From a checkpoint of a small mixture-of-experts model trained on Wikipedia.
Size: 14 layers, width 128, vocabulary 8192.
Training: a variant of SOAP for the experts, 398M tokens, 3037 steps.
Below are experts of layer 4 (counted from 0) of a mixture-of-experts language model. Rows are named router (the router's row for the expert), down (a neuron's output weights, with its number) and show model dimensions 0-127. Each number is 200 + 30 x the weight over its row's rms, rounded and kept within 0 to 999.
After each expert's rows: a language model's description of what the expert responds to. This comes from a sample of Wikipedia text that the model never trained on.

# expert 25
router,210,169,165,218,228,238,166,199,162,196,160,175,244,247,205,218,183,189,238,178,218,218,248,183,171,166,221,157,238,187,160,196,252,241,236,223,221,250,261,167,189,165,243,158,235,172,174,253,234,209,218,164,174,210,178,240,209,203,244,210,188,162,206,159,176,177,183,187,188,204,246,174,218,197,165,158,226,244,214,175,189,187,193,242,153,231,219,179,213,238,197,179,178,155,236,190,238,239,188,164,230,232,150,218,184,201,173,178,166,206,174,191,162,170,168,244,164,192,167,241,231,244,176,183,229,193,243,224
down2,210,186,154,159,170,231,194,262,196,180,155,187,225,215,195,170,204,237,218,267,153,201,200,211,171,136,255,233,192,196,197,164,226,204,219,215,193,195,226,168,179,199,224,223,208,206,247,216,189,229,221,158,195,192,154,223,227,200,178,184,165,211,220,259,147,236,190,155,179,159,220,285,207,228,182,197,216,232,253,215,203,133,173,191,173,155,190,201,204,260,218,243,127,184,199,234,192,191,191,141,237,181,206,225,201,161,150,189,210,202,176,195,165,187,225,198,187,205,207,167,157,193,204,191,242,221,163,187
down3,215,194,179,209,234,170,227,186,177,207,186,217,239,235,205,171,190,184,228,149,195,210,212,192,220,155,202,204,223,211,183,187,209,208,232,231,217,213,327,153,117,209,171,231,221,208,211,193,190,203,211,249,260,221,157,207,184,232,242,178,182,223,238,171,183,208,183,189,201,186,166,246,198,197,199,200,252,197,223,246,181,217,195,149,170,223,159,224,189,244,225,150,210,159,226,203,230,168,170,187,217,173,134,214,213,148,234,189,207,181,136,210,197,208,190,205,191,255,201,207,190,210,288,194,217,217,209,191
down4,188,186,212,226,238,188,166,184,217,175,281,211,259,218,242,162,207,201,186,224,233,212,191,202,187,210,153,158,206,213,145,188,219,216,203,184,186,195,177,232,222,164,185,178,250,183,159,191,186,171,176,158,198,247,178,207,171,255,198,259,137,238,191,259,184,158,202,230,164,196,200,204,209,227,154,257,197,187,210,151,244,206,194,187,167,243,162,171,200,189,186,191,254,251,218,228,186,173,228,126,193,199,226,216,220,241,207,160,238,213,226,198,182,152,225,243,207,223,151,159,220,189,215,194,171,234,215,208
down5,203,191,215,223,169,197,249,176,202,239,209,197,203,221,212,234,184,219,227,173,189,120,224,163,224,183,160,174,173,218,175,167,179,187,219,216,174,223,212,212,204,169,168,177,211,143,231,259,206,182,190,160,285,216,220,236,205,224,178,217,196,220,243,167,230,155,179,208,162,148,213,214,251,215,185,218,200,211,182,203,167,231,156,206,192,254,182,205,196,197,231,230,169,151,175,261,197,218,195,141,218,170,165,156,217,159,215,240,217,254,177,207,210,129,149,242,198,219,216,146,198,220,190,212,163,166,196,230
down6,205,169,241,195,191,197,176,171,222,247,211,236,222,188,197,211,176,218,168,189,207,233,164,202,185,207,287,156,196,201,160,202,156,178,147,243,186,178,249,191,202,212,219,238,177,255,155,212,212,224,192,203,217,233,198,206,197,188,214,162,203,209,157,197,245,224,226,170,156,210,243,208,148,206,216,231,218,208,256,170,257,240,242,227,171,166,228,210,173,256,211,175,159,186,230,165,206,234,174,205,233,224,229,188,147,165,186,198,189,176,241,184,256,158,198,231,253,182,192,151,229,193,160,154,220,251,175,201
It responds to: Pieces inside names and foreign words, and some digits in tables, e.g. Sen(edd), Patri(ot), Gob(i)iformes, him, himself.

# expert 20
router,212,156,148,205,222,208,199,232,200,201,159,180,209,232,224,191,220,195,223,168,194,233,227,205,210,198,248,137,189,208,207,165,228,230,261,224,208,234,226,170,178,158,254,195,210,190,197,209,252,204,217,184,161,198,167,208,218,211,279,261,163,209,199,166,191,171,172,205,192,222,207,176,183,207,201,158,227,226,197,173,198,214,210,233,122,194,214,197,189,236,190,208,226,111,227,276,215,219,146,171,245,230,186,213,185,177,187,172,193,193,174,168,204,172,184,230,153,141,194,246,188,209,156,156,246,206,225,173
down2,252,219,172,221,173,217,174,190,176,189,243,203,210,271,207,195,213,225,247,225,269,229,196,216,211,189,220,259,209,207,198,249,204,195,178,153,198,219,199,243,225,230,152,199,263,206,201,161,256,181,157,193,252,208,272,215,158,223,205,175,158,185,207,208,191,165,209,242,203,162,178,228,195,178,181,155,217,158,206,250,209,180,189,255,228,217,171,234,208,203,155,212,192,221,245,147,192,160,232,223,170,227,229,232,223,169,173,204,229,195,222,175,239,180,197,188,179,189,225,236,196,233,181,229,236,128,191,184
down3,173,178,210,255,238,191,181,158,173,160,205,219,254,218,232,174,176,168,211,186,166,209,203,181,220,204,209,211,219,179,226,164,184,158,211,245,183,180,213,177,206,179,159,255,177,173,148,188,181,202,218,202,147,208,213,210,180,230,189,227,235,203,146,176,235,197,166,230,228,182,212,187,182,208,212,213,223,191,248,229,169,189,185,211,224,233,181,183,189,195,223,148,231,204,119,200,235,238,185,195,218,186,134,206,133,188,256,188,192,187,160,270,237,190,197,270,243,270,189,231,207,214,209,215,190,217,248,145
down4,240,220,221,176,215,260,252,189,210,201,219,237,196,169,179,211,182,217,217,140,208,214,222,146,167,199,206,205,220,216,199,168,195,219,193,256,230,205,239,183,110,156,136,164,169,134,177,222,186,192,189,214,212,131,208,181,193,224,200,200,229,190,191,185,215,222,257,215,186,164,165,187,74,184,229,233,198,204,240,196,238,198,199,261,165,235,191,188,174,186,212,196,174,197,197,249,176,215,187,220,152,201,154,218,171,214,218,188,179,222,210,218,212,211,215,228,184,197,182,176,197,197,239,212,213,188,172,249
down5,219,222,186,156,199,242,191,171,174,238,158,222,192,225,199,171,165,227,192,207,215,207,203,263,175,256,153,182,188,156,151,171,247,256,212,141,236,178,219,219,203,230,160,228,165,202,180,242,196,193,231,199,205,184,189,213,194,204,161,208,172,248,186,193,207,215,214,230,174,164,144,163,239,157,188,194,247,191,214,168,240,230,220,222,221,197,219,238,208,249,210,169,183,207,186,225,195,139,145,245,230,243,151,178,198,176,215,194,183,244,280,216,187,127,172,209,234,169,182,207,182,201,161,217,222,209,211,195
down6,189,165,231,208,209,182,167,171,161,191,172,173,152,197,211,253,201,175,205,192,198,192,198,201,218,186,216,174,264,174,171,252,198,178,166,193,203,189,147,217,213,199,191,248,240,234,215,149,177,224,237,212,149,172,225,200,209,221,193,191,202,149,220,209,177,158,184,233,197,169,201,157,232,178,173,183,212,263,202,197,187,231,253,207,164,249,240,148,213,188,166,166,170,242,210,226,233,136,191,203,195,159,194,148,245,252,201,174,226,217,164,202,237,230,194,187,223,156,215,135,185,166,185,163,271,207,238,173
It responds to: Labels and function words in infobox lines and taxonomy boxes, such as Final, Scientific classification, Location, Born, Directed by.

# expert 21
router,214,170,177,177,220,206,188,222,144,206,144,181,243,258,206,230,199,212,208,206,208,197,248,200,168,180,227,172,255,197,189,203,220,255,199,234,220,218,259,182,170,203,231,200,235,156,175,227,212,191,208,159,173,192,184,202,211,201,276,171,159,129,226,194,198,182,173,200,188,190,226,163,185,190,183,178,214,212,258,139,144,185,156,232,128,239,215,159,208,222,193,158,177,191,203,204,227,212,173,153,203,219,154,245,170,186,171,180,171,199,187,184,163,138,166,246,167,178,176,217,202,218,164,150,213,180,213,218
down0,185,214,198,218,188,231,181,210,213,176,205,185,123,156,197,286,178,218,227,214,181,202,222,234,184,208,191,195,261,187,247,225,211,172,223,153,255,158,194,121,143,161,197,206,228,222,210,241,188,196,138,237,216,176,211,194,220,210,210,188,236,203,180,170,219,240,189,233,216,133,186,224,199,192,240,197,208,186,131,186,186,185,213,191,190,249,209,188,189,209,117,187,179,184,162,252,212,163,206,204,223,202,217,234,174,178,192,264,148,215,216,219,217,240,198,206,217,188,207,195,194,216,212,207,189,198,166,125
down1,208,220,249,191,232,183,208,147,219,210,179,235,187,218,253,171,229,230,194,144,166,212,226,188,191,216,267,188,229,159,213,211,156,204,221,193,197,181,225,186,275,209,218,198,154,176,190,194,182,144,203,221,218,182,163,177,171,208,227,186,187,154,262,219,198,278,275,189,202,186,213,184,204,188,208,251,200,204,224,157,191,166,205,134,230,202,228,191,194,160,172,199,198,230,207,202,209,183,222,241,218,200,207,195,223,231,184,268,201,247,207,243,199,231,191,180,195,240,184,183,175,131,269,203,170,147,214,192
down2,176,251,183,210,196,236,169,168,152,164,197,158,224,166,197,192,241,236,193,186,155,198,177,253,177,240,220,222,220,167,162,217,245,235,214,174,207,169,170,236,176,188,179,214,183,151,153,236,191,190,183,198,222,218,211,211,156,228,229,244,249,195,226,262,193,184,211,230,196,165,189,194,205,162,189,235,182,226,189,168,162,211,187,206,203,209,225,197,183,173,186,155,182,219,251,131,219,231,185,167,152,218,204,175,162,203,208,249,155,153,199,198,190,202,203,184,187,268,254,149,233,192,156,201,230,269,243,173
down3,170,175,193,152,207,124,250,179,218,209,189,225,181,215,237,203,240,233,221,262,207,190,217,184,220,195,178,236,236,165,198,223,185,169,277,177,170,151,204,211,278,224,258,197,187,206,185,185,221,153,222,210,239,159,196,219,237,242,194,208,201,210,187,150,166,193,214,210,200,194,253,210,216,179,196,198,175,237,127,261,264,183,247,211,201,227,232,196,197,187,189,227,204,188,180,210,178,240,222,227,197,198,232,188,230,205,212,239,159,219,208,183,164,164,205,238,121,211,190,181,223,253,217,193,172,171,214,205
down4,177,207,213,194,264,187,205,190,197,226,181,209,216,234,221,190,251,255,204,250,219,173,158,196,136,189,190,184,180,185,207,211,216,235,223,221,200,191,186,177,182,174,259,165,201,232,146,127,176,182,167,226,192,197,252,211,180,199,182,138,229,216,168,188,167,197,183,197,162,214,207,171,226,174,151,155,197,192,197,189,245,95,272,140,213,152,220,248,207,172,200,179,215,221,207,216,189,169,197,245,220,186,195,196,200,188,202,156,207,214,191,198,171,164,212,168,256,218,239,158,242,226,193,167,207,208,189,171
It responds to: Commas, especially after place names, people's names, dates and numbers, e.g. "Albert Hall, London", "December 2, 2004,", "In 1907,".

# expert 62
router,202,183,157,207,224,229,175,222,167,237,182,187,248,244,231,238,181,198,208,198,198,217,280,211,172,186,232,177,225,206,185,188,234,212,236,213,213,233,264,172,189,137,244,165,239,211,197,252,217,218,226,168,199,204,195,252,210,203,239,197,185,165,222,169,180,189,153,181,193,209,295,177,212,180,175,151,214,237,242,157,176,191,218,253,163,226,218,204,219,221,196,169,194,170,233,160,246,237,159,174,215,226,162,208,209,201,209,187,159,181,168,175,185,209,184,228,169,161,187,211,222,243,166,182,223,206,277,216
down0,190,209,220,201,219,161,178,201,242,173,222,188,238,209,215,214,266,243,146,189,216,217,262,243,184,170,227,209,178,237,210,216,225,210,206,211,227,169,184,178,194,167,150,209,199,198,229,150,238,189,182,188,237,227,184,242,158,199,210,207,223,189,254,185,183,221,160,199,180,188,155,175,183,223,164,234,234,227,215,184,150,211,249,172,222,174,186,281,215,189,169,219,169,194,166,231,187,240,262,244,187,171,192,207,204,190,217,207,225,203,200,145,156,214,199,211,185,243,252,152,287,215,220,156,235,173,227,178
down1,143,241,200,224,173,161,162,187,175,170,122,204,194,226,195,206,133,190,214,159,213,153,190,193,175,169,219,197,183,207,225,181,227,185,213,232,186,221,191,206,169,155,181,152,183,242,177,223,206,192,180,131,208,237,186,177,188,215,203,262,187,245,191,179,186,250,235,197,204,224,214,195,162,195,201,248,187,200,229,278,217,202,227,233,219,245,231,234,211,197,147,187,263,188,192,205,223,225,208,196,188,224,188,156,218,195,218,227,181,266,237,208,165,217,228,176,146,226,173,187,200,190,175,223,223,224,239,119
down2,228,226,252,220,181,226,199,193,192,214,184,186,187,249,230,212,236,205,198,168,228,191,271,236,223,177,179,170,220,219,213,186,190,207,211,261,213,211,178,134,265,255,190,195,203,182,128,277,189,180,171,190,181,244,204,174,153,192,150,200,216,218,186,171,235,203,201,200,244,198,123,222,196,225,171,195,215,203,208,259,212,194,172,195,118,170,230,142,187,236,237,210,164,163,196,189,218,142,191,172,141,187,208,220,182,181,206,162,200,173,164,211,222,189,195,191,187,209,203,166,208,177,220,205,230,226,243,187
down3,232,149,181,197,196,207,177,168,192,154,273,197,263,218,233,263,196,256,151,169,221,195,145,192,179,195,216,212,197,168,198,207,217,200,237,243,222,221,231,213,225,215,236,184,216,235,188,211,199,206,245,242,223,190,255,182,154,224,229,261,203,236,177,211,208,185,232,185,177,164,240,231,240,169,190,212,209,181,214,208,155,205,200,170,201,211,244,223,196,172,227,217,198,277,227,122,222,189,188,165,284,206,225,207,185,185,197,183,203,151,204,233,206,197,213,156,213,151,232,216,165,238,188,192,213,217,228,186
down4,211,215,243,227,178,198,207,175,173,169,201,208,193,215,263,197,127,206,182,174,218,202,239,243,180,198,155,194,230,212,197,181,208,258,203,209,238,228,288,155,175,217,193,194,187,199,205,189,207,207,223,197,210,232,173,198,174,211,173,161,217,235,193,183,192,182,205,124,195,174,226,218,225,160,184,193,188,210,249,190,235,192,105,203,153,221,162,169,209,226,199,183,211,195,210,201,214,185,125,177,181,178,144,213,235,214,257,173,191,215,177,215,198,134,206,227,236,251,237,253,178,218,209,159,254,194,181,230
It responds to: Genre and style words in music articles, such as pop, rock, hard, country, plus opening pieces of other words like heav-ily.

# expert 23
router,207,156,159,213,237,241,166,190,166,189,162,163,243,240,195,235,183,189,233,184,225,210,251,186,174,163,214,153,243,189,162,204,250,239,235,218,215,250,246,168,187,175,232,157,234,181,177,241,236,210,226,160,182,213,176,244,211,194,243,209,182,159,206,160,178,174,175,180,191,209,240,172,216,198,159,168,226,244,222,177,190,197,190,242,158,234,225,190,217,234,194,180,193,162,243,193,251,241,185,170,222,229,157,221,186,198,165,153,168,208,169,190,159,168,172,240,157,184,170,238,231,243,181,196,239,206,242,230
down0,222,191,215,165,215,213,199,222,185,244,193,149,135,168,171,161,195,202,191,170,190,199,192,193,200,203,195,199,183,245,216,215,182,230,193,198,204,254,193,226,193,173,195,145,221,181,187,197,166,119,236,198,219,210,276,177,195,222,219,244,174,204,218,172,190,220,169,163,217,159,191,199,201,226,142,276,214,170,222,246,239,174,204,237,195,190,220,198,203,225,212,177,183,159,144,210,164,173,216,190,215,265,211,215,259,158,178,252,236,210,169,226,229,186,247,154,150,148,207,183,227,176,185,231,192,184,248,153
down1,177,231,218,188,217,211,210,193,106,280,190,205,200,238,206,180,183,161,183,187,237,204,187,182,214,136,224,177,154,178,195,221,191,231,204,180,193,184,225,163,208,197,237,164,230,224,202,235,164,237,185,137,241,182,192,217,178,247,248,192,116,202,179,149,189,156,213,204,200,258,186,204,235,163,160,154,231,180,178,199,165,243,177,226,158,189,230,173,201,214,220,193,210,231,248,184,211,244,227,214,207,193,155,185,226,236,171,187,193,198,206,226,172,177,180,141,170,225,156,221,191,196,178,197,204,238,247,167
down2,156,194,160,136,201,234,237,195,174,190,252,211,154,158,205,158,217,120,215,211,188,193,201,210,257,233,207,191,182,215,169,162,197,231,197,162,225,151,212,222,221,235,194,234,179,175,210,180,152,188,224,226,216,169,226,175,214,239,189,182,172,199,170,229,189,222,201,161,215,214,189,219,230,227,162,246,171,207,224,187,186,190,186,199,245,165,214,192,207,168,203,196,229,160,248,149,202,248,176,234,177,214,276,188,194,212,200,194,202,160,185,138,198,150,200,225,240,152,250,181,232,198,220,239,161,145,255,203
down3,231,222,200,239,218,140,226,152,203,237,246,190,180,192,208,170,200,230,207,230,177,174,236,198,240,267,215,198,159,242,178,199,205,157,169,175,201,225,225,179,175,223,190,228,143,277,222,211,201,146,159,242,180,198,204,182,196,203,256,197,213,198,195,230,186,166,186,210,202,201,236,195,194,201,203,162,239,229,157,161,218,215,185,156,125,230,158,246,193,186,166,243,224,219,272,196,225,191,192,166,227,225,179,174,204,182,169,240,226,213,240,195,199,213,208,192,201,231,169,186,162,139,219,244,219,213,234,258
down4,161,227,190,207,199,184,202,209,205,192,192,191,178,168,186,193,212,131,173,240,173,189,191,147,192,171,174,164,213,237,191,153,174,184,133,149,194,185,202,262,213,163,157,194,165,174,230,138,198,193,158,143,203,143,206,191,212,181,152,200,192,216,173,223,216,195,190,206,205,230,168,240,210,163,206,158,237,257,187,172,188,156,248,202,234,168,163,216,161,161,196,203,180,245,217,179,139,234,208,156,159,255,200,222,154,196,150,203,130,232,159,189,195,211,189,232,197,209,194,190,227,146,208,193,189,214,209,183
It responds to: Capital letters or first syllables that start proper names after a pipe, comma or the, such as S, T, St, Hen.

# expert 60
router,209,162,164,214,237,237,163,198,158,176,164,180,239,243,200,235,184,189,233,194,222,216,248,183,167,159,214,164,234,182,165,195,246,235,231,219,224,244,240,161,187,163,230,164,244,184,176,247,237,209,224,168,181,216,178,242,212,202,246,211,185,168,208,162,174,176,174,169,181,211,252,170,216,196,170,160,234,244,214,177,193,195,192,237,154,237,216,194,202,235,194,177,184,154,243,187,243,241,172,174,218,226,151,223,188,198,160,162,163,205,170,182,156,176,167,248,158,184,168,241,234,232,167,184,226,198,243,228
down9,249,231,209,239,216,243,220,142,180,197,189,165,152,188,229,238,185,172,149,200,128,206,219,246,207,202,225,228,192,160,141,165,202,241,187,239,180,273,173,167,230,190,203,160,230,159,190,222,213,148,181,195,172,175,229,206,208,178,195,203,224,202,254,208,176,139,176,178,208,233,181,225,216,190,231,186,205,206,209,219,228,205,278,160,238,191,238,180,209,186,195,217,195,169,214,148,234,283,216,180,251,221,204,178,207,236,195,219,179,173,196,193,183,178,260,235,207,187,237,182,225,191,176,214,208,244,189,177
down10,192,140,182,171,241,168,167,210,178,189,218,171,178,225,232,152,237,187,193,197,210,221,234,209,159,139,274,146,230,190,214,169,232,157,202,177,233,194,169,198,248,200,244,267,237,165,199,218,164,237,218,186,191,202,185,200,178,180,177,187,210,141,180,222,207,221,189,249,230,234,209,203,151,226,181,170,203,220,207,224,171,154,185,234,217,193,202,246,216,184,262,184,190,206,212,140,154,167,194,172,218,240,198,244,188,174,215,157,177,205,251,169,191,180,202,228,242,191,201,162,134,225,245,188,230,185,186,220
down11,175,207,122,204,231,176,193,213,162,158,174,161,239,253,193,251,239,166,226,216,178,234,185,218,209,122,230,178,248,175,164,236,266,192,242,221,241,227,177,231,230,188,210,186,225,216,175,220,189,197,183,227,207,170,195,173,194,169,230,180,213,248,183,201,198,214,223,218,171,225,240,176,151,198,149,198,184,210,208,193,159,219,216,215,195,234,181,183,231,177,149,262,202,207,224,159,235,181,178,210,214,225,174,185,200,180,187,154,226,166,262,268,138,213,223,131,195,201,207,199,181,220,168,213,198,212,182,196
down12,228,83,242,241,203,211,211,204,175,213,142,215,152,217,171,144,168,227,188,168,248,216,146,223,181,207,191,163,231,208,219,254,152,223,195,158,209,186,191,201,235,224,208,209,169,142,246,171,198,197,229,210,201,214,237,216,219,217,219,236,243,206,207,202,212,213,133,203,201,185,207,211,213,257,211,195,228,124,186,148,214,227,196,162,176,202,242,195,160,193,221,183,204,204,170,160,206,220,201,230,223,228,243,183,180,234,236,200,214,201,163,228,210,190,205,192,205,147,166,209,168,264,168,221,192,212,192,169
down13,236,208,231,162,172,230,203,207,227,215,204,219,158,180,158,160,208,173,181,197,214,184,193,195,225,210,141,182,206,167,189,180,173,176,205,174,203,198,172,249,198,203,166,191,256,200,124,134,190,229,177,189,184,176,203,211,228,232,221,198,143,207,179,242,138,217,175,220,259,193,243,183,208,225,197,218,262,192,212,198,178,198,201,155,227,177,264,243,184,220,226,172,205,170,172,216,200,170,182,227,237,239,260,213,213,159,197,201,252,221,238,161,200,140,156,135,209,210,206,167,200,270,252,198,196,209,205,211
It responds to: Middle or final syllables of foreign surnames and words, like el, io, er, os, as in Santangelo, Flavio, Juvenel, editorial.

# expert 24
router,200,155,165,202,232,234,162,195,171,176,164,176,243,248,198,238,179,186,237,178,213,214,250,188,170,171,218,175,233,186,156,213,250,244,239,213,221,242,244,158,192,173,239,163,233,182,174,246,241,203,221,172,170,220,176,242,216,182,242,210,186,160,204,166,178,176,184,175,185,221,242,162,212,204,156,159,226,244,219,177,200,196,188,236,157,241,225,199,215,225,199,172,178,153,245,188,248,230,189,161,214,236,155,212,191,191,167,167,167,217,172,171,163,174,169,247,159,184,164,242,223,244,177,187,235,198,246,224
down2,172,204,214,211,234,140,233,218,143,201,169,159,154,199,211,255,208,152,170,171,216,184,234,171,206,175,229,215,138,128,168,186,208,203,252,146,228,212,141,166,172,249,184,156,152,190,207,227,194,213,260,227,198,255,208,231,196,200,156,154,162,247,178,172,226,177,182,216,198,195,189,229,196,156,233,208,220,193,198,188,220,165,213,203,258,216,208,213,211,251,152,150,184,175,202,200,179,250,193,190,206,191,190,232,173,240,149,226,193,228,202,196,198,225,225,201,236,199,225,197,241,207,189,227,149,211,212,170
down3,216,205,230,156,160,222,196,149,198,238,203,214,184,263,211,181,223,221,228,199,196,144,222,170,212,181,238,155,174,187,189,234,189,180,162,210,187,138,176,229,252,223,208,220,223,243,222,192,171,214,200,275,228,221,244,258,170,225,197,205,197,185,226,225,206,272,232,206,210,198,199,187,234,194,208,227,167,184,225,211,222,153,243,209,194,176,194,183,198,208,247,197,211,164,222,174,221,171,201,216,133,192,201,179,210,210,245,213,198,197,152,192,162,233,280,222,183,166,209,181,149,173,201,129,148,173,168,157
down4,144,205,236,189,192,208,221,164,193,209,236,187,176,147,219,226,236,226,180,226,252,164,194,201,161,195,173,193,124,194,206,139,205,200,214,243,185,215,141,188,174,231,198,218,161,200,242,172,207,194,243,186,263,184,304,219,179,208,257,239,200,230,228,252,190,205,183,171,212,192,214,167,185,195,222,201,201,169,240,184,165,203,180,282,144,180,187,186,199,222,174,195,202,226,199,184,186,225,153,244,232,212,170,188,211,245,214,235,192,241,177,203,197,197,160,172,231,180,203,178,199,196,224,231,145,185,235,181
down5,200,205,227,176,176,234,156,211,179,232,127,210,172,253,174,251,207,189,162,235,198,169,216,146,200,215,233,217,140,227,214,228,209,182,184,205,158,186,212,238,189,141,193,199,233,184,189,236,197,216,196,280,183,200,227,215,245,207,212,214,223,166,201,205,232,229,153,222,218,190,134,151,157,241,193,154,158,264,191,156,246,198,205,150,175,176,167,258,171,171,186,162,203,171,211,195,209,216,201,206,190,182,181,187,215,200,206,260,198,207,234,166,205,242,178,201,144,167,236,186,174,182,244,182,209,190,171,198
down6,211,190,213,247,247,176,222,204,171,253,188,193,190,271,169,219,160,208,242,174,194,219,163,188,218,165,194,148,221,209,173,188,232,201,209,191,206,201,147,157,190,226,245,188,184,163,268,207,198,203,168,236,178,207,138,169,187,195,217,237,178,225,149,176,203,231,220,210,227,231,143,214,176,172,228,210,208,243,196,195,192,227,137,170,203,197,217,164,202,172,212,164,192,216,219,157,140,163,163,191,209,202,234,190,151,118,215,240,159,205,228,252,199,198,218,228,161,187,225,199,194,160,179,144,197,225,149,199
It responds to: Table pipe separators and the, plus mid-word pieces like un in Zebulun or functions, and W in Wanderers.

# expert 30
router,203,155,159,213,232,231,172,201,159,187,161,169,242,255,200,235,183,192,244,184,223,201,251,200,166,157,218,169,237,180,162,208,247,239,233,222,220,238,240,165,190,170,227,155,236,174,167,245,238,208,219,167,175,215,180,241,216,203,239,206,193,170,210,153,169,180,180,179,186,209,251,168,217,196,166,157,227,243,217,177,190,191,197,244,145,233,213,191,209,230,196,176,202,152,242,194,234,242,179,167,219,235,155,224,195,211,173,166,174,200,173,179,162,165,168,238,151,191,163,238,232,244,178,183,220,194,252,224
down2,188,147,186,201,211,222,275,197,209,238,202,213,228,249,207,205,197,215,177,181,235,271,212,213,156,218,190,144,195,229,227,145,217,210,167,213,186,197,147,176,221,164,196,183,242,241,249,167,159,246,201,152,183,189,220,188,180,191,213,180,190,206,215,202,250,201,183,232,241,251,216,159,162,232,153,243,181,147,188,222,176,219,219,210,207,203,192,194,191,196,178,193,245,228,148,165,183,213,205,147,178,226,249,188,167,172,230,195,227,169,205,190,201,147,217,197,251,236,249,151,219,228,205,189,208,172,272,182
down3,182,209,224,209,144,211,190,176,192,227,164,272,204,229,148,176,262,209,198,251,164,190,178,186,245,265,180,208,154,240,178,199,206,213,195,226,174,213,182,255,213,224,236,183,159,236,159,187,185,175,195,217,207,198,197,191,226,227,195,183,160,179,211,222,221,229,155,154,215,209,230,157,223,172,181,173,212,191,230,257,190,204,206,187,237,219,196,220,196,162,231,232,190,240,189,220,205,244,211,193,231,248,171,166,235,207,226,203,194,219,199,248,244,152,267,143,207,113,169,202,199,223,207,184,201,169,168,150
down4,130,243,192,136,244,190,186,218,230,155,153,186,161,209,198,199,225,194,188,179,192,217,180,207,183,196,195,187,249,237,173,177,168,154,212,181,195,194,192,245,233,151,230,183,253,208,184,133,148,173,217,204,227,197,138,240,210,229,186,198,173,249,183,177,204,164,153,237,203,212,130,181,180,211,186,166,197,218,199,190,234,241,161,217,295,188,183,206,196,228,216,186,173,198,186,201,176,200,212,211,181,165,167,157,189,178,176,233,197,159,254,212,204,222,207,227,214,193,259,231,122,206,212,207,209,197,203,186
down5,221,200,171,234,199,249,186,255,232,229,219,175,236,252,215,204,177,205,188,173,163,252,204,138,197,233,215,197,247,200,186,201,166,173,194,212,161,252,213,210,180,189,234,249,211,213,191,217,196,220,184,184,163,208,191,186,186,182,191,215,197,136,220,183,202,176,200,218,95,198,220,200,118,211,182,198,215,184,227,194,189,234,181,207,284,198,173,211,227,219,144,257,214,229,177,188,146,179,186,166,161,185,182,174,231,173,177,185,185,205,175,219,176,171,232,211,241,146,174,232,217,239,202,224,228,148,226,240
down6,214,159,208,183,161,187,210,183,194,142,185,204,134,153,179,163,246,180,214,187,197,177,170,189,183,192,216,219,212,187,201,222,237,246,205,166,150,227,174,165,158,200,229,205,156,172,243,207,228,214,138,225,197,202,241,214,263,224,209,172,258,194,172,148,177,190,195,196,201,177,222,196,209,218,263,240,269,179,181,187,189,264,198,219,277,204,202,250,224,160,194,203,179,216,247,159,207,147,213,213,185,245,196,229,196,154,218,199,212,239,221,178,216,228,221,215,207,248,255,180,196,225,205,208,154,192,221,178
It responds to: Capitalized first names and name openings after colons, commas, of, such as Paul, Peter, Richard, Ol(alia), Dr(ummond).

# expert 3
router,203,157,162,208,232,235,160,201,167,192,160,170,244,253,202,230,181,203,234,196,220,208,249,194,171,163,225,162,233,185,171,207,246,250,240,228,215,257,260,162,193,173,234,167,237,191,183,243,236,207,229,172,177,217,177,238,204,196,242,215,199,158,202,163,176,176,188,179,183,206,249,178,207,195,171,163,227,238,234,175,194,193,188,237,143,230,215,187,208,245,197,169,188,161,244,183,236,230,185,164,221,233,151,218,169,197,172,161,165,196,166,176,164,171,173,249,161,178,168,232,229,238,164,189,223,189,244,221
down1,167,205,197,191,195,189,231,231,243,192,230,196,205,176,233,201,149,179,263,183,167,201,232,179,287,234,192,218,244,235,210,211,222,217,162,142,217,190,197,193,270,173,196,163,176,215,225,201,197,155,182,221,244,200,229,179,194,197,174,176,179,225,201,237,218,165,183,172,196,240,234,164,223,180,225,207,169,202,172,219,253,145,191,167,183,161,172,212,145,200,259,201,155,204,190,147,179,189,240,197,160,178,189,188,224,196,243,206,241,259,229,187,181,188,165,150,219,215,207,152,168,253,181,226,202,147,210,169
down2,208,215,192,141,153,177,187,230,221,213,137,241,195,227,249,239,192,261,216,203,214,228,212,182,220,216,216,163,207,248,198,215,212,209,197,134,178,210,242,149,226,226,183,191,209,225,215,157,196,200,223,172,205,180,148,154,222,213,224,168,258,156,194,275,170,172,227,206,220,167,212,192,167,150,174,208,206,205,202,181,261,216,141,181,199,205,225,205,215,244,216,178,189,193,174,141,237,235,212,194,201,191,170,149,192,236,241,195,164,212,206,195,187,184,198,227,176,173,220,165,242,123,164,155,232,204,226,186
down3,243,198,195,152,217,205,245,198,159,210,156,181,192,240,189,172,212,215,161,204,198,250,185,201,172,224,235,197,210,188,154,207,160,158,225,218,142,212,205,192,231,220,178,189,263,197,182,208,181,176,177,186,147,217,171,207,224,224,204,176,191,164,230,130,170,187,201,143,178,237,167,210,183,178,179,221,143,253,271,176,216,235,229,226,233,153,216,221,242,219,172,176,203,196,190,178,210,204,129,178,186,207,238,212,149,177,207,231,187,195,119,205,185,188,181,176,164,229,177,184,151,270,183,191,210,172,189,219
down4,201,169,224,266,180,188,253,219,215,254,192,243,198,204,183,203,192,276,195,248,245,178,212,181,222,223,188,216,241,216,220,207,138,182,185,213,179,259,171,191,232,209,175,237,216,153,214,147,197,194,174,238,182,200,216,171,221,212,199,210,187,273,213,211,151,218,217,171,152,244,201,183,174,266,195,152,173,236,217,194,166,187,221,210,181,217,191,233,232,239,172,212,223,224,188,184,175,188,219,188,152,229,150,181,196,217,186,238,202,167,184,197,175,210,117,207,180,255,224,223,168,220,183,221,197,257,232,235
down5,214,234,211,167,201,216,196,183,177,204,222,222,212,182,226,241,217,187,241,265,195,208,177,201,205,156,174,190,198,246,213,241,195,169,192,252,232,176,223,145,197,238,247,196,223,194,260,213,118,223,173,219,161,230,187,210,221,229,231,146,216,208,267,185,242,181,290,171,193,196,236,193,166,203,178,215,202,194,247,189,194,231,192,220,243,229,153,157,224,212,204,201,225,265,174,237,183,214,238,205,200,208,200,161,249,278,188,216,230,201,218,243,185,190,219,216,254,185,190,199,181,192,163,197,171,175,220,186
It responds to: Pipe separators, line breaks, commas, semicolons and "and" in tables, score lists and filmographies, e.g. 3–2; and "| 4 | NED".